config = dict(
    n_experts=12,
    router_score='softmax',
    normalize_top_k=False,
    routed_scale=3.46,
    router_logit_norm=2.0,
    norm='rmsnorm',
    beta2=0.99,
    seq_len=512,
)
Below are experts of layer 2 (counted from 0) of a mixture-of-experts language model. Rows are named router (the router's row for the expert), down (a neuron's output weights, with its number) and show model dimensions 128-191. Each number is 128 + 32 x the weight over its row's rms, rounded and kept within 0 to 255. Numbers have three digits each.
After each expert's rows: a language model's description of what the expert responds to. This comes from a sample of Wikipedia text that the model never trained on.

# expert 1
router:148117134135135182108140160126143060112077095115117161120131167116091175166137155150117112113148142196119140153147155174116083118080090093107115076116116160101180176191143108126146149144141094
down0:120139148137065143173106117184133151136104168111113129111172142137126063089099122146084132091088142147104173077191141122174173133184165093133111168143107119086075085170212172138114125080154102
down1:156114118132156123170119145164176158129111151128137148136162070102163134197165080060153099156131074097144115067139150115139185114072157127163135130165168131151145126145173104101168112128129099
down2:127140174133091129194080113134108176142128142079084089164124107122135113130168141161135146084143146087052144120118163178124132076129164153048122144118117050135151110089122163122128111101091163
down3:118152088094124118146138120103110118055089095178156111094104150163129185082097071119112127138065149091158133140116146153137169107132187185171180099178141106106142107108093076157098121127135141
down4:094094175138149109183109198105111165140157172097093158165115107125098118137138147094144103100074088140154170171100124091104191137134154094150085157126149062138155087120089112151070108110113069
down5:114142162094082140184100113089141147106172114117114095066114151139189159121133099145129101142089125124116105080148116107149129173153105144082150106153137227102046093088142152060136118154165100
down6:140184183138111088150104149097118119120105099048149124112133122174131121099086143125159177139120154118086040147169089160154162117125086108141181097060147147108141128155163126074118148043140121
down7:147117197150166134104132146138107136125162098099143131107151136095127116169157100095138103133096147087125134119187145186162147187090103096123156126081099147149107131146159116126158090132166088
down8:128079159136126163156137171125163131159101086163077140157169122127193158181130111159181155075134095065072189140079091087087134126131145098097148136107087165124138141108139117156126205127099163
down9:163139152149127185103158127124171102125132210185079147129134116122120160184121106137094226144167143072177157175094125135163166110116131079185112072147170105184083124097138111076097089087170130
down10:104121076137120171125160143092146138128122161073129150071118166128158095127153114168123146188160113138185122081119078099112101119131116087166160188101129124168138134164122081139100160172120138
down11:159115115098176153153155116073095101172129092070145118111154149083149155087153106151056114132104170142110104081136127184091142137124167114134161103118122111205094099108160135088139144131127113
down12:185164097102139187166122101099146128137094119121154124174150142137151066133121103170098152140072150180116132091066190164094096089134126155157163123099138107152099131118191128108101167129093091
down13:167182148086191159119166115106109118142082113085209168142181139114121167031181120181105105164096155068096119122120120147073147092097120135141158073157151116189106136120173091091157100172126172
down14:116174074050047128116125209127096180095152148112136196198101132153164111143107087136166109111157159138142162147091117159164106036149120082125163174147170133180168130117088106147103137184092119
down15:202119190085120136072156107148130104150165138096119131205182141125121120187165117069151160177099118128117141139147080052162137110148116108189127088143175196143148139072134159133115163132182222
down16:120153160134110094142086101175118135148111079143103184111078150151098141106080078121107163135149165107116144099103114110128143129104164102084140139126164067165098128147021115148082137152121108
down17:133125145119171151176074117085108140124061138132162139130079088125177134195127110099093107133163167169057147072145182133162174117160124155139137080142141179148112107146134106119113174151135128
down18:084166124132147143138162149160130119135094157092079183096170145121108152105145091145153087090134136115118136155117110120080123121157155125122115090121179131088108102060142120084120178136119112
It responds to: Infobox labels, taxonomy. Infobox field words after a dash such as Born, taxonomy terms like Genus and Phylum, Latin suffixes like -ensis, and degree/prime symbols.

# expert 11
router:160111174141132112085125104161094191139113141081107142144096159131129178106168086077140123106146134097064141146153148076082171103118103082111065097130117100145145126107153127035146125172180145
down0:139124129173117155158141148143175093151105069082123129115107158086164159078160165139162094117102159129152137097080113149044148087186130079122161135082100126089127124171119096200154086092101132
down1:108095064169093175066143184110082138128135121112142173132131113126137140103146093146151082149150199131154149192134188105099100147121152139122111207085109102139062121119093175118076115148084137
down2:053074158105187180142133186093143081146122143131098120135101100167116091050104121074123126192103128123103094126171145193124092138169143141118133102142101124173079118105104163127102132128131109
down3:077129107094095152123149114077100080138128111172187113164109091170106099081124121184101106099145155149128126090159129093115174124127162158176161088164168087142152126161130163093123126145147151
down4:104134166152147157095121092130155111130132151135157174091092141158156185109151143153128075135109157092097115164148123124108123102130068158100152174201140167114076195129085110126102117108096045
down5:179094190100167134145073179123153163124086085152116153177137133183158110190148141072092122109091124185135139156161146136143152176169115179184138112157154156095165136178088151069124087115101120
down6:127144126029060146119118116148145144160183143165104216168115098138078064085124083170149184127142062228111173085154166163132177102177108134086114118117111146114125087121125148077120119115127152
down7:075149087180135161094149155137166138119115127118123192095095175105131063136126087155122091097093171121069096161170132091075117119165098123163094132171121053143109119133158069086135122108133153
down8:153086109178136131156121110167099150099137100170081149060182137135090130142149122106161157125147049148115096122116128112141161156117179177157124107181089188030143106149074166087120140099105146
down9:120144137064153155107146100172125120074130116080126165151056090143137118093124114103144119124129155142111121162072169122091112109122087167097116191102180140159131138149131160121174099081131117
down10:089170157074147179119180086086150035132169108151116168115081121116056161117167112086140059122060159112133103120120072130111132125131145135111179154138131198146119131158096113105124137134105122
down11:143074125116138239111210134128149133117099137095117217103109120122093166148157174139109144158152180120117157129137169137151099108085111126169128074083094144144128140146189082117153073081195136
down12:137115129106118091143096111086122168139170151136146136160121101153137092124114101057150138152170086178103181123120128179174119098125159117088093086104187123191135195142091107095099149114138174
down13:121144136113100105054142123146158114113108132075114123089123112170105053102092110149056137119148130149147131164066127145100141120088122107149129175154108137129071176142151087151089109175094123
down14:166109110104130054172190163129098137123154127140117098081117122115242159149101130046180115124146100147155142089125076133123128122114125126106106165138140171177129172134075133102153115090105154
down15:123161117110103090181102137134057144123162132141097146153083134162165112155031071089182104073115129128134124114139058115058072127120137101152172143155154122111054093146061138162153146138150151
down16:141153146103108108124114109100143098156115113100125169104116133171136131121172160160119140158123126089137056114049094177115106119140229160122123146149108062104133111173055191142043159074172107
down17:111163132136135105144112173187192070103114136116073151127128119160141154170165130113085160185176103103141104093104123140139129135116091171137111168151146130140117170111122062128105191097099189
down18:115160086136171109096147143136155158135118124165103134110139088200146126115176115142111113142127172141127122143136112179133046142105169125122076104156202114172115141108100133134105104152136111
It responds to: Score digits, biography lists. Set scores in tennis tables like 6–3, prepositions such as on and in, and line breaks in biography lists of people.

# expert 6
router:117149142129139126100153088200124132096068162089113156118108133111113166155154111100102180198144161105091170133144145076090143073088086123089080112093138132153160179156158139099146143140175131
down0:096181119169087101097115166119134102161114095139133124123153126122117071125146121178103140099099082143167129085104129124126128123146138220117134156157116160146106095121061075102150144090146117
down1:163113170102106133112169152143157105081126103142176128088135122178173089165068095090125099099140133122160128143087132144126039090132078108095160178128136157130082123135099086187138159128063109
down2:130143091073080143147070165132118123168143122184173129130152109151116103180138107142144102138139129111096125106127148143136065131139140093162180099133086120111089148128131121161103117127126129
down3:120083158106093140177146125134161094086136122148084121131069103158117158089138166099143101084108160093112124107161110041147133155149093161154131166141170164148093128110116128159162119092115139
down4:159087172125146186143104103103129147134114119099152091175190191115079149162097156123099190126165061169180164091145137086182140131094147077080098139066125193046114122082169132103093176131079108
down5:149150164171133129146096141132143144124177107131142101105080106141139152065071137124106093080103164132138106104201102187107097148077159104100183185106144173098105132164169088113122169134149107
down6:128114130085126130145118058151183111148066110228141130113115125159112163102147161152143110159146166183166114102130185098163120110116107102147109150167166123170112082156152152082195147078114072
down7:074177087118171139083097165148147103133132100113071139107125196109170119149160154146185166159090122124161131130118121117081079092124134128127165151099091166146137119153153099117140086115186095
down8:165139135139126077139131097111070169144181124130179100100137064119150132108138079111159110094125117199106105130159072149115098101118073093077140118106150120102099153185113137091121147180141080
down9:065115114123125140115158123167164128157084100149140162111105126124102126116092171134134125120102057161121160143105085103143156157127121106133181115128193124117194121111102074084157182136084071
down10:072091177121084105084047165108113081197157132147088154104106149131088134130086132151126052155129161122148108173109107165076131150141099177111149093104153121199171159088139071092098127135091126
down11:108098102151087130152128173076094129120107129175126113087106084141164135120224134115170145151163182146107129132147112117133173173151096099188142147119126129145084111111081092148122091195110147
down12:105132123144060081134153157168123100148136123101134155156151133132082112102152138097130169113121142128164124125059080127108134094117121086134090129093142160107128134088104161166103160120113101
down13:115089078131081071161147099099101080124106103161091146202127159102110122171107192124144158145116177142190115097122075072135116113173122126104150105131167113102110120139140095139115114124178101
down14:115091119138097133085086190102158108193119078194132137153112177119151098136052098146139133100095110128102088092093050160090134125131167112140124149113074193137205170080105114118098138082069099
down15:135167201144065129164140183133099143118154062148092171134076089146158097119169092114150121120147162156173145098098145182129116168116167153185142111124065106117168118086087187112146062188115103
down16:119136099128103057138108139088126080095079115130133075114073141179153136145128167144112120126125121172133122059186138062125122115077159168125108139079122070115123109122166118172093145060146111
down17:161106085137151114125154101120141155105102092066165169135145083144110157122123107116114147150131132099114128077152176110094138079115115056141129136163200145160124133184158117134133095148102093
down18:087105094120114131144128146113137179101118104111131120148153154183130123129163048111153138178071144152148177152109152129081112138148133174115184139127153081131123113166142108140132104153105094
It responds to: Digits, commas, word completions. Later digits in years, dates and scores, commas after proper names, and word completions like -unct, -act, plus ", and $.

# expert 0
router:166136141153142089150146096109182174163138103151140115198139096123176119103140149154119183117095185116144142130100151112182109122137118107169106152125082071143070085072112134125040130175097153
down0:144139153114199069149134144115110151072136117222172176141152160149134137163134071106113122109120113109119094155143129123097073110123106134138098152182146088129183151196150138103112127154210145
down1:131150114103083168127170090106099088081130126130120124173156115063142152131192159100171093105087157097085079132135106077139129137136146097131116150127107177162197157117106090080104183106084146
down2:166191121102135143159141158105079093141106204211162159177107122146099094089103122094144134136124099138073077150134185153140082053131211087134095120069142131078184118144134180117113156182107142
down3:137149156190114131140135110183155126131123174093124050141142146104129138174139125081085111121131156103177148115104115103112093076107173137074072139118148069143083164124115142063137078139072096
down4:143125124102147123110147109157092134143117130113171148108106117067123105119123155114133103166119136161127134047163107139157085103147071081148124104090097107094125017108118045152114139128050164
down5:105135174187147155164100091173144136131137079145093155152087094143118138143177145105156115138150112139090141051125150119111170134131062177113117182086153108107126153167105128133191218172137164
down6:150177114184147149153151136094152134079105142124101080138145169115126142165110139114100171153087099154163086142089196152142113104152144083098078129101113142137102091086105082155116153120124092
down7:151106140091160134118143149140163098104106136106106110118135100188161076146092157122161107155176122169177160125188171075115119088096114143147046149103159124080125142187153183164127126028140150
down8:093141148118040132166151123175122137119092090121128150075168159147132116124131120117121127136104075094104142144200181122152133149135163098133109165071118079128076147099124144130144131162111133
down9:116177153125129116126130137119091138150108102091119161150115143138096114119099154108147133168160083131154101135077160078093153147119133119162141072118170151082091141149111132166146169105105127
down10:141082118112157129129150162132107110068112090090144093114088184241129091138053108102088185124134066099104095113105163135192076124138143142182105071055082076126097062185129138115174116106081165
down11:181116123125115100115123120125182175122129096128105125074191163141082128130167102111152128152100086116132168128118151101109097094130140160076107152134150119110112113084159120116131176170075176
down12:110166124135159106186077189095145138109130115145111122176059111155088134072080093098121105099123120180070126138121175137169177176172100091121125157099109100069151139146116132147200212156103149
down13:177081125159154106163118132135082147171114138120128090120140155122137178155083138129098131210108122100117137148111108141108104116138127068144113096114141179089130126205184136107136152086184169
down14:140099067117141146091061140145146102103066143109109153135106129181163123143117144142113087186098139120114162137158174121079126080121187136134073082172154151155139216084162093150131160068114138
down15:152122186108086086140119113155158105099123136131184056176154175140105140114121100109081102100121159090163153118107114114132139130127164156130132167097124117153152208089163146100121128117102140
down16:208179076084154127160114096113146096120131109120116168160179115140144107148109194153097144130108141161166087109120140166130103155146105176117095128123133084091111116199122129188055136124138197
down17:176128134087144085125129096135100080097099144105151138166110116128155187145103118111146132102109129051105145113160126149124113084164105163158082075150106140192188151075104124137169079083213105
down18:132166221105062169163158090096167151186154106120152138100146111125146137164138159166155131158096136086123137142114132067113156137141109142088084218136154135098129098108140116149146111181069167
It responds to: Determiners, table separator rows. Articles like the and an, Markdown table separator rows, and some nouns and verbs after them, such as died, votes, while.

# expert 8
router:112106146114128151069159147121136142160081185170155145104121162098114192174163120098089123184165135160103172072132150108157173117090126146156145088095190136119131166196172129147148134113138181
down0:093176094086177108141126141134096121083158106142173109169151120097127109161176151120134146100139136128128092109155059139135107091122125151122116104077094125160087142112109111120103097166133128
down1:203127123085121124152169106058170128103167199083128118165116120145128109161124136134144136134118139101179137134105193163132100153216081089089085201145148144106123123135163176124114153110156101
down2:124098145148126073148077143104115080097169072078136124133121149183050099141087101156090106080131119141115147183062151090106067185182136135145097114130125097153094194078128111101126159142145174
down3:148163137041129168081145087126137081148123114155172130199145122144134165140090171134131167131090155102123130081108076137105161124159145089179123101144172155161164125118111102123097141184146114
down4:165121162123097141115087136089142143109116157094154189167136139108185131106141125065132135068164100141103050124116107143102162178135170119114071123161109110107073112149110182123127158117126163
down5:179117184201149154107162192118099133098111140140130120097169108089118102178070095133118097159068130111144138119117104152138154114134094120167101101101130062118082086135059157143160110147135144
down6:104131165136139108134164130169133095137141107124142129146096162091120224087121140129139141136083108134146148141122144143153138123105091134125138110157137142138111109152165121119209178108126124
down7:084174127190142133095115106154156127202140196174116143071143154097143160139121126126064154129116094128141140096069144146180131104106170184187127204144156148104108141109087107137176118138156100
down8:148131128117179145121091063140143110113092108102106131105147167114088092123182129080111157123141152139079195127120072082156135106064125152139193214137134147132150143161178101070140195102086063
down9:136073181164149106164073139104192103127131146135157143117114121209148090146142085083105139202150076115151115167146138117175132155143117191069109156122194141142169144109168086108102138189148189
down10:172099154069155120138086159132121124188051128150124140138158134101177060116167109091152215107109094112120146103165115097133102167124177115155150131174118134138127109080109126144161154144165121
down11:153152136097130079122127067183114136107119114076162121083055150176216133126059161124116148206092146120103099183080140147079105112200137088156122117113144054064117159126120148144113164144160107
down12:113164187124106165099146101114171087175122164147174155138105123135102178176126149130137121140155138158144153149163113146122178136119055117162167173111205110117157164142145134124066143051107102
down13:102199198145181111111133126158104131095054106110079146097080213125149136177118122170147115160183137121110164144104118191154106108114096084155074125128131172072174066148117142154115111128101162
down14:109118108126144142131126151138139147129100121119135148096145120143104085057180140123100156159096077122103120107206162156148127130160118117163149146143141167145098122159136191096110177151147118
down15:182125116166125143159101121157169145114167169114146123099100139150136077109134096077139139135189137100117168123096119139122101107092139158182082173145060121107178147130134058127075135172087141
down16:063112121143115078123146147077113127076092099116132127108114145134132092157098181097146110136098106127147129149094084150113146144099087152145154117111097059140100069119085150128152159103083171
down17:073142121107164109152135087132178177071114051103181084128145132172071166144122087124161113113131087086107108089182143129142134147118152128099129134089189119189063148102097163125146078178143089
down18:084083163097103102129079171159110100154067145092081176150115170140143103141107104146092179170163119105131151143109103166123087190137146081139053159118089103150154182154110173073143140092113150
It responds to: Units and counts. Units and number words after digits, such as km, metres, lb, -day, -year, seven, eight, and coordinate marks ″W, °E.

# expert 5
router:066124111132115136168137122073117114158134158142153162175125156174112093151113128145131112141120062161160110107082155183101134159128135085128181156133168141121121116150111120135172146109134098
down0:149172192143145135127117142133082168094070165118143079099111155080161056144122138141081157057117107110083105129121088117110134103120120105110112094086164095151126135112153153121187159152126174
down1:133113140146162112182134150192092140103086139092127111117116118165094143119090140075095164112131187092109126137113090073169094151080149066132080044142148135150131120149167139118129085180123163
down2:100113127124051196024147180131076063056095071101103145128130150070094151129145141143150150124215104078156108106104118105154112128148140103094100125124129190112138125136131136136139092115144157
down3:125084115170099111130158159164105107158128164124129107163130109123175157107133102192093125204163116127114102152093126159126146163077163073110121045195105127088114138155085121128118071149105155
down4:122077129154151089136115133143161161106157137112150138101165108189084132097109106097148108074091053132131094147111106111192123124157150101093116146098146091075163080147113110131182184153159124
down5:119241162150128191136116181098174174128114162175099124147138113124085069109198065120153133159149123111161165081128119128136133181160119208123084104089111099167165124109168172139122102145106081
down6:106118163047138097140144166093084159122123142185129142188189108159117096136147114102069186120122127120106140157150097160095152117138114103160132104126128160086177174170129135128160114123115126
down7:085127110092074138182099172131122102096124185132170140175095173163175122132140140121126134096166128101093080150084102115173173055111166126117113103094164076120146082133084181127128168035107074
down8:118118125194082095149060160116158093133123076165088211156127079147082136130194077172130139171167118116087136195141106081183126141071167109123154109102165145128110088185121135076144153126052144
down9:137108124116156117123131089106154094083164163098112045126133149069123117119129132104164099102081139149142095185091127072105144111146081183118070119130094128226155144182131121101089101200156145
down10:122165151123165113084136133106126115110162132141086091197170113081104102133121107117138097165169124165144150141147136140111099070128117156124118142187168114097193124112139166102094120155177157
down11:071134105138128200119108081089095120124167143148166125075103100136134188113150119191167143099097155151051157120152141126164138129092090166139145134114198066113129139129101020133168156122143111
down12:044119073120127139139132118153129113154141070069167152074134116160168161091119091150041129182149108180126143112075093114126121110077078146129114121135188085151110076109114145073119124091155126
down13:058103146106195130111193131109124133088112147119107162144178104120093114129127210062167164140146127185093082131161164125115123148125108128166112123040144130155137193139125150103117116131161160
down14:166180129131075148159128139144152120128074152121120129145095143151114153149102091128127161082143129030139155121078162058149144087115106091131096118119118149153094159101121104079209116099167171
down15:154139129176171079085124099138100140103116159102151099103115170130135137143127206081160186168117106180099038093127143097066177121112093157163148161156098156147144099119177134133129147142160136
down16:123151091137186119128098056086099145148095111134164132065104114100051158118154123175148074117102141162116148103116108156100150134103094173096096085142107126112129129168125069174149147141115083
down17:129123162072143116168177157131214099167140127155141123163131109162190171143181154136129176091092157115100138145123156090144110046105108122129125086090119141164194137170116091102173115145172128
down18:111122124147132098061075113099132133121145147160117203199167138169138146132139148117089178150175106103121165162110109111112132155173152133128174133117175151070195123138135147101101168130162184
It responds to: Name-final words. Last word of proper names and titles, such as Award, medal, League, Championships, Records, and surname endings in sports listings.

# expert 10
router:191158132122109111110106124171105165100133158109115144105177166111088145091131169088075102124172094130150133165147112101143117118138148147138139121143151083156116114065073132124156131139160106
down0:142127162103126128131072076128090172157122144126110226152177090147123146148150088073137095148142161085134121126075148117101137133155165134163152081132096158138075117092151081099153163119187107
down1:162135152170136061145070124139078087117186104093129136103145144093141109123148142085107150152141102147116116143088025149113194077066117177105172196120108142110125102176132074130062105144120134
down2:151155145068086116177085114159120192123063092134187135115128107110157063134092175140132141041121174174170095159141072151126111185196198132175099146141155125119121101138109168142113164103185069
down3:147174165142142164172124140156106119138060186129119130099152089112141150134097123101137104125134126118078148106120109122110064136180136181122095083144175099144133108116125148113112161118082097
down4:175105079093167127141124137127173151125124179141128148113118098190164151150137134193119127142197175171125053112134102160098089127115118105120108147137171111197123108108080115193090138120091161
down5:091119143165124175160156172146073139127114123133158173106149147120133138146084102081131178112099194145125150170158146117144161092122175056106128106131159065130100212144121157110107106105159155
down6:101120150133078114149178136158145133146148138116121102140099136152095125164101093101090170188190153103172142095142112161124111126123083137104128115079134077116093171126108177129114140148166169
down7:106122115101054157100094174162138080167156135158088139138151113142108128116135074091123170127114124163133140100135111126128162152142119188126174128131142086125108164119146133123097166087163112
down8:139119115098129130120100111086168098109135150126136158161102127109136141165147127129183166141098080148086151147205076112184170070104145100167066077190120155118143123038173129142153110122108124
down9:177118078175146089190121144048114177064084104038141131157118186135177066084092081166081113121135094132154098132160154148120144189133205056123110143097128110116075123117111106138138139090118144
down10:143106158150167139112161179126147139137090123104114096195109085147078126149088067119125103133110093094075115145119204114092135177094154111205127058165116089131089149062145106165147049140142091
down11:136090111121120149174130122066095115158155131101160120108115110113093128116180146189161146127096163106120115132102157155048099166134117125122125162081125138090128125156123130148149152076112130
down12:138137121143201142110154109130112105160102103093133165151095165202119091163131132171126132152187199100089141127086166099134138132115131132125161129147087154155117144161155135085135140109140140
down13:120172159089064181171142125154100078140143156124152152130073110112174119136146146089144088166122164101088140201153160121138122156135115087126148081144163169104145098155100199118107165087106082
down14:141136124088163060161168151124155155134121174176149137109107109082107091084104149146106148107118165156142136162163139141143128152114065092130126098107199111085153135123101165166176114154117142
down15:057155108154079138135107152125094131149163090172087123164097158133085109117165160210141175144083152146124102092125176175106123085126135132134116124158175110138142082123164122108084144110091139
down16:120163100174217093154169130129151136167141080128177168169192136170128205128163151133145122123074057143105134071118076123122148139156140089126118134129118152128146120042120130138151141134135132
down17:080124108124119119087123106171105114142117157077159127067105164094099124085114089177115143193168111141064142149185110142097121065153109128098183157089131102060094192126205145081117162082099123
down18:145124120090175107189107113143118146146147141110135119104171107133155107143122166123196125111150135078138134140182095133101149113132041125072057120130080112177173156117119070124156084205123114
It responds to: Section headers, table headings. Tokens after section headings or in table header rows, like Artist, Away, See, Other, plus each other and from.

# expert 9
router:118109063169180094165083138106108123190128130106122031122099150085137185115108132143127085104079152163106082084173066133124098113137101179106162125138096162133110093141139102125084105151104143
down0:142085144124140135114152093131148103171088123206136157103107084060140195154122091141127138137181119136122102109076172146063153116142110137096156109136092134144173193127158093087154149154146156
down1:148144163085111110077085156102116069115128134202122154155129143135168097159114147127107151137105145097142135135112125116132151104084133104143093167158170074110068132084166130107138084096166189
down2:092147067113165104128137200138127103109102168104144116140151169121127113154135091161121118110147133121157057124093144140108142103110073181121108121108106163175159131144155144124212110032119108
down3:077108123113094087150099118102158161178141114140113091136138067156130080067129145161117132148139090160130166137073055145143153133153164093170183151145174137193123136108107101072161162129119096
down4:148118163133152124147148138122113137125127119099203056148088138141168128143146079065111148142098161033109123128099165130159092111122096168093114101140127141102118185108062110149148165099158111
down5:152149155165125127144162140119187172166151096102142190123140155114131149100107112127133127133128167182088140191160117084110124110149145082125075147110087107132121155201182149059103132196090110
down6:141112136154117120127179153110138126104134151143140160161174146116121130139105116067106159094094104152130093087122140099185158135152119162135106105068086140173155193145120143120132145155141122
down7:146112156097084063159064153121096157137166111164131126102143167146133105137080082085106127145066170132125128109155130084148141145109144110106154138104110091123080084124116210112114133090169089
down8:122116150126150131102124142162084146141163179159173126107135145131172106100117140087128077148073082138134100145126170089073071146130032138125131095120096125123077167163127148092115110117112151
down9:133125099105147107188100107085119114137126169151146112207167091155105059136146184095098122108161120153108163173137175081117113098153123151120072153087139144151157153148179129141196180082109110
down10:184147123153099101121137085149133127140093130123134196086163147182139151106141095114152132156164148140103167138108084152138104098071101100117154118133160134169099101103144109104118155130130147
down11:129145080154135104163111123140111161134121156145126160112128123145157112101124141104040135137158126189141187136096130106096143096159122105100105133115111112144084107142167171097185131125137189
down12:085141162136133179138076096207146181073076192101099136081080167133128113131143114116130151119094120126138100112108060144126082135161112121101164141147167114099122112144166122124120148164178209
down13:133119150134086173114184131146126123092118099141192142124101170172147157161163160125165109129136103125116111136081095103108114089103089148112201146132109156192167167102129117110142217090149167
down14:163155152153124136084142139087189084106046166198138135127128120130065148124153103139139078126133110150160115168143103152128155085193129107155089114133090153113142146130133130106123127151154154
down15:061106071181135082133055150172146197090100145112105182152151131082095099103126109103112155139139146107114101105158186089142129142099191091109086121094080069162151137119081154093100170096175172
down16:088089179168198069163092128105175150175139135092125158145145147116108161044171115073145123146155153104108118108126162115096079126095149131121152136130100161097167138175100131090117123172132123
down17:168171175173156105120146157098157161119066128138131181133133152151127109137121102168099212193151150083110112125130126144146137098161106110075117097116166161106148149160101053152117102105147159
down18:124079166067122127104104136117149141160128137160140170101105145129120164168136185170146147162166100106069155128122125151130235161036098137196148094118166116146124147108147105113194110104149128
It responds to: Verbs after subjects. Linking and auxiliary verbs after a subject, such as was, is, were, became, plus infobox colons and not only.

# expert 3
router:109124119098130143162153182104177037128161101162159143081109110147084116087138103110168091039131093135194094116141111163144128147179136179131193123130154147155133086145155068172140087111127103
down0:109101099147081134110151124141136137146104127148187125160209117125156104116131132141113152051121118076103151164039150150088107076138162160100211111108098120163178116058095098095079119119132150
down1:108155112097106094149142129087128163206150122106148071093138117131158140083059149099114105129117104164123157119144130131162130110157160143149124125130089141144137131129142065152205096193109152
down2:121104114109123127147080115085115101106112166104124152161105164130091150122154156118108101056130159132144077164168088137021134128174105114147082081125088047094158078148170165107141121130103157
down3:095103089086097144119060129169184102125110177131130132088156092108110095152164100162186105135164132098158190139157151067089036122093114118136115140118119076135161092157157126121173114082108115
down4:162066109097107137161120165082143107023119136132109133167124126131075158114120094112138074089084089121109170136125130167140113145152117068165135121090130062079080078143163111134126110123164179
down5:167180054140087114127129136200137168072141130142138153083052127185135130089164185164187120112122122095057135138160142154092147086141122055131064125142082097126139097144216126136130116146149131
down6:097108163137098117186182103158171128124100179099112160172146142147060109194090174126139147119106116092129102123105096100154119109133178166111145041109193147142036165175169125149113135117139097
down7:159103115153145168190096152118097203063110116146137099134142083218133147075133077070157122132120144151159141113134164071122108172139071203080171177122129186148079133153094127152112091146099160
down8:065102086095098141116101170140085126160071105116144164115142131144115149126119161156196129070095113176131136176157137141095122123138141135113149135154118188159090089079158198107081115093126108
down9:162104155140101146155118076136122143117175158138139131093123116113125142122151140117137159118157118163140151132102222211123120117111137131171200097138100074159091190170183132102183092128173131
down10:141134158095129108138118108082118056133125167083210123150131130095114101142149098103100110144118146127078184119160117108097180207163105135119127125117144050156143100120117123153118137146071098
down11:084085110186077058124061139087134133192095117118148141138133116140110154144106115169141134115072129135127178191144090169065146139089083095116122087155131180129132077123118145114094170135101127
down12:086103130107174109173102075115164103138153129126161105092111094180128142086143109084122087168155079118117161183061128138140112132154125171123096155103133205178144125120097156120116154095097106
down13:147129140104122147139082083091007124156092062141187158118166106110123140116163118126210167144083093143098146100154146171096150169158102167102063089114155178126151075073098110141100167130144156
down14:158138063129137173110136147091174094088118114187127095137181195078146128110134101151107144096094123127150090124110198128136122097092067072129148154112086063107108067105194055136169082122157128
down15:171114125113147149108092124237158120101108115119118151117149144106143117052132158148182157114080147069061086118123141194137126113153116143112190105202171162133141077135072089139091157111121136
down16:164141067172145128097101129138137160151115085076128138147146100158067145109163112103105127071177145138146100123178170132111103157129104131167071110162118138109105054091174137148095143107124121
down17:128082166089135128094145162131179131127147143065154124111159196145146130092129063117135123125108145164098176122103127127146107191093116114169159150142112081124127069180112063081094172168115186
down18:102120143104126088105097130130168121160174160153165122087120203120103174127147099100105091120135108135133118192106112103020115175103132052120131128103126148115080133123107085152086167160079146
It responds to: Space before numbers. The bare space token before digits, especially between a month and the year in birth dates, such as May 1987.

# expert 4
router:130165152133129124093124071167101166101046154095081155129101151092134160154136102087108184207140183114074171141129158080107132056090106126105068111113136112165150155141159151076169143134171106
down0:132181147092159131080099085140214117131094122186091147110138131114147139123151144122168119162121128141148068086174179113085136149182150170184105155174168147175144186086140120101085168140142143
down1:162113123165139147160150125155129088144170175160179153155108151093136105107150178150136085158108098141135101142128098162102113185184109105154130143130135115097079076183076092170118117150120132
down2:130115062157093176099196162170115126091105188133090101133162133108129095114233125101133118083169134127154099137127171176131122112138129149146197100139154155122074125103120136131163127124157122
down3:156111147093147213168120081190058159097120107181102136096159145157153142136149155185143113076127113121150197147156191178028086189071115103119114093138132158109109156110133108162225107070158181
down4:165079190104122166155099153112078097154112115162165107160152101142143145115098137118102117139149154097113090079122078174165124165120066122158155075128087138109093104143133096153136168117105156
down5:148133140140184139104169097092163057102096103144104155082222132115127136157119183153063134122150069203140121145083090121091042120134159120095106135101040144092198111147118085099142114198138156
down6:168129124115160075167097113117128163106126117156183089133142113099077185181114221083151107172085123113147135092100144124118132149120104119148178132101105109133118129073139128101157107114126147
down7:156105106151141093104114145173127158113042146156100154108109155138160096111111107132130160066150080120147112081148126076170137128128159080198114120094108128103102128149082107155112217146129132
down8:106121153139095108063162104076126136118128110101132105093130127099062207094196073124105145127158116103139100109115091103115148110100177144153139108125117143155122144086174083112136083064120145
down9:159114129122207149074098163057108070104162140081142099118100132085097100169073109151115141130139071157099114070181134140165181096117155166119112110109099140157099158128146116107124144107078202
down10:098107109172134062071112125159112091115163136127132100137168095177084122126073134146133084078113160061117108127172099087112210113147120114133118134142165083134122146114095114133096129140102139
down11:156105212110056144179168118122095128086139112217113121151119141128140138161118072140145151079103133151142127157164125163092146130117112115120202076113127188140154115186102106089150111139052109
down12:207086094093151098161064136185071136125148149132135115068115132113089113143115131087115162137097131142126121073077069115082187145105147059101048135154153108137055176141149106144180116112104165
down13:132086147134131120171133140115143108142088082124170097133161093147136216105173154159128129088142088123156109122178185111122130102137173140143078177081138103131089137129119109151168110099041119
down14:162134142130046095150104118156111111129098095143139084164102177145106135127137120085160106131099152086170140184193127090154180117096157159140103103098157189123214157169123085150120130142097100
down15:143097163139132152184080144138129154173153107131165095149124116097163123104128159116152113147065115154137115104148131151107105086107125155114111120144119132102095154120125146068115101117114062
down16:081045154130158193092174155147238122140094117104140151062101126111148110127116096092132124138156054096158123128110171127180071189105135114151098105146140089119125205123142105177108092173127151
down17:124090168065197081126161073130160141105124109139142095147139177103125164156101110161150140120036145134121119173097080074158163090066086115106126126142171124098099138086127155106129102116129119
down18:111091200084126138148125114117130061092189159149102138075136155107153175155146145130200138088124148165113110124128098155092116124161069085058117055136186116148172117097180096137170135124134178
It responds to: Coordinate digits, first names. Digits inside coordinates and table cells, line-ending punctuation and newlines, and first names like Mike, Gary, Jason.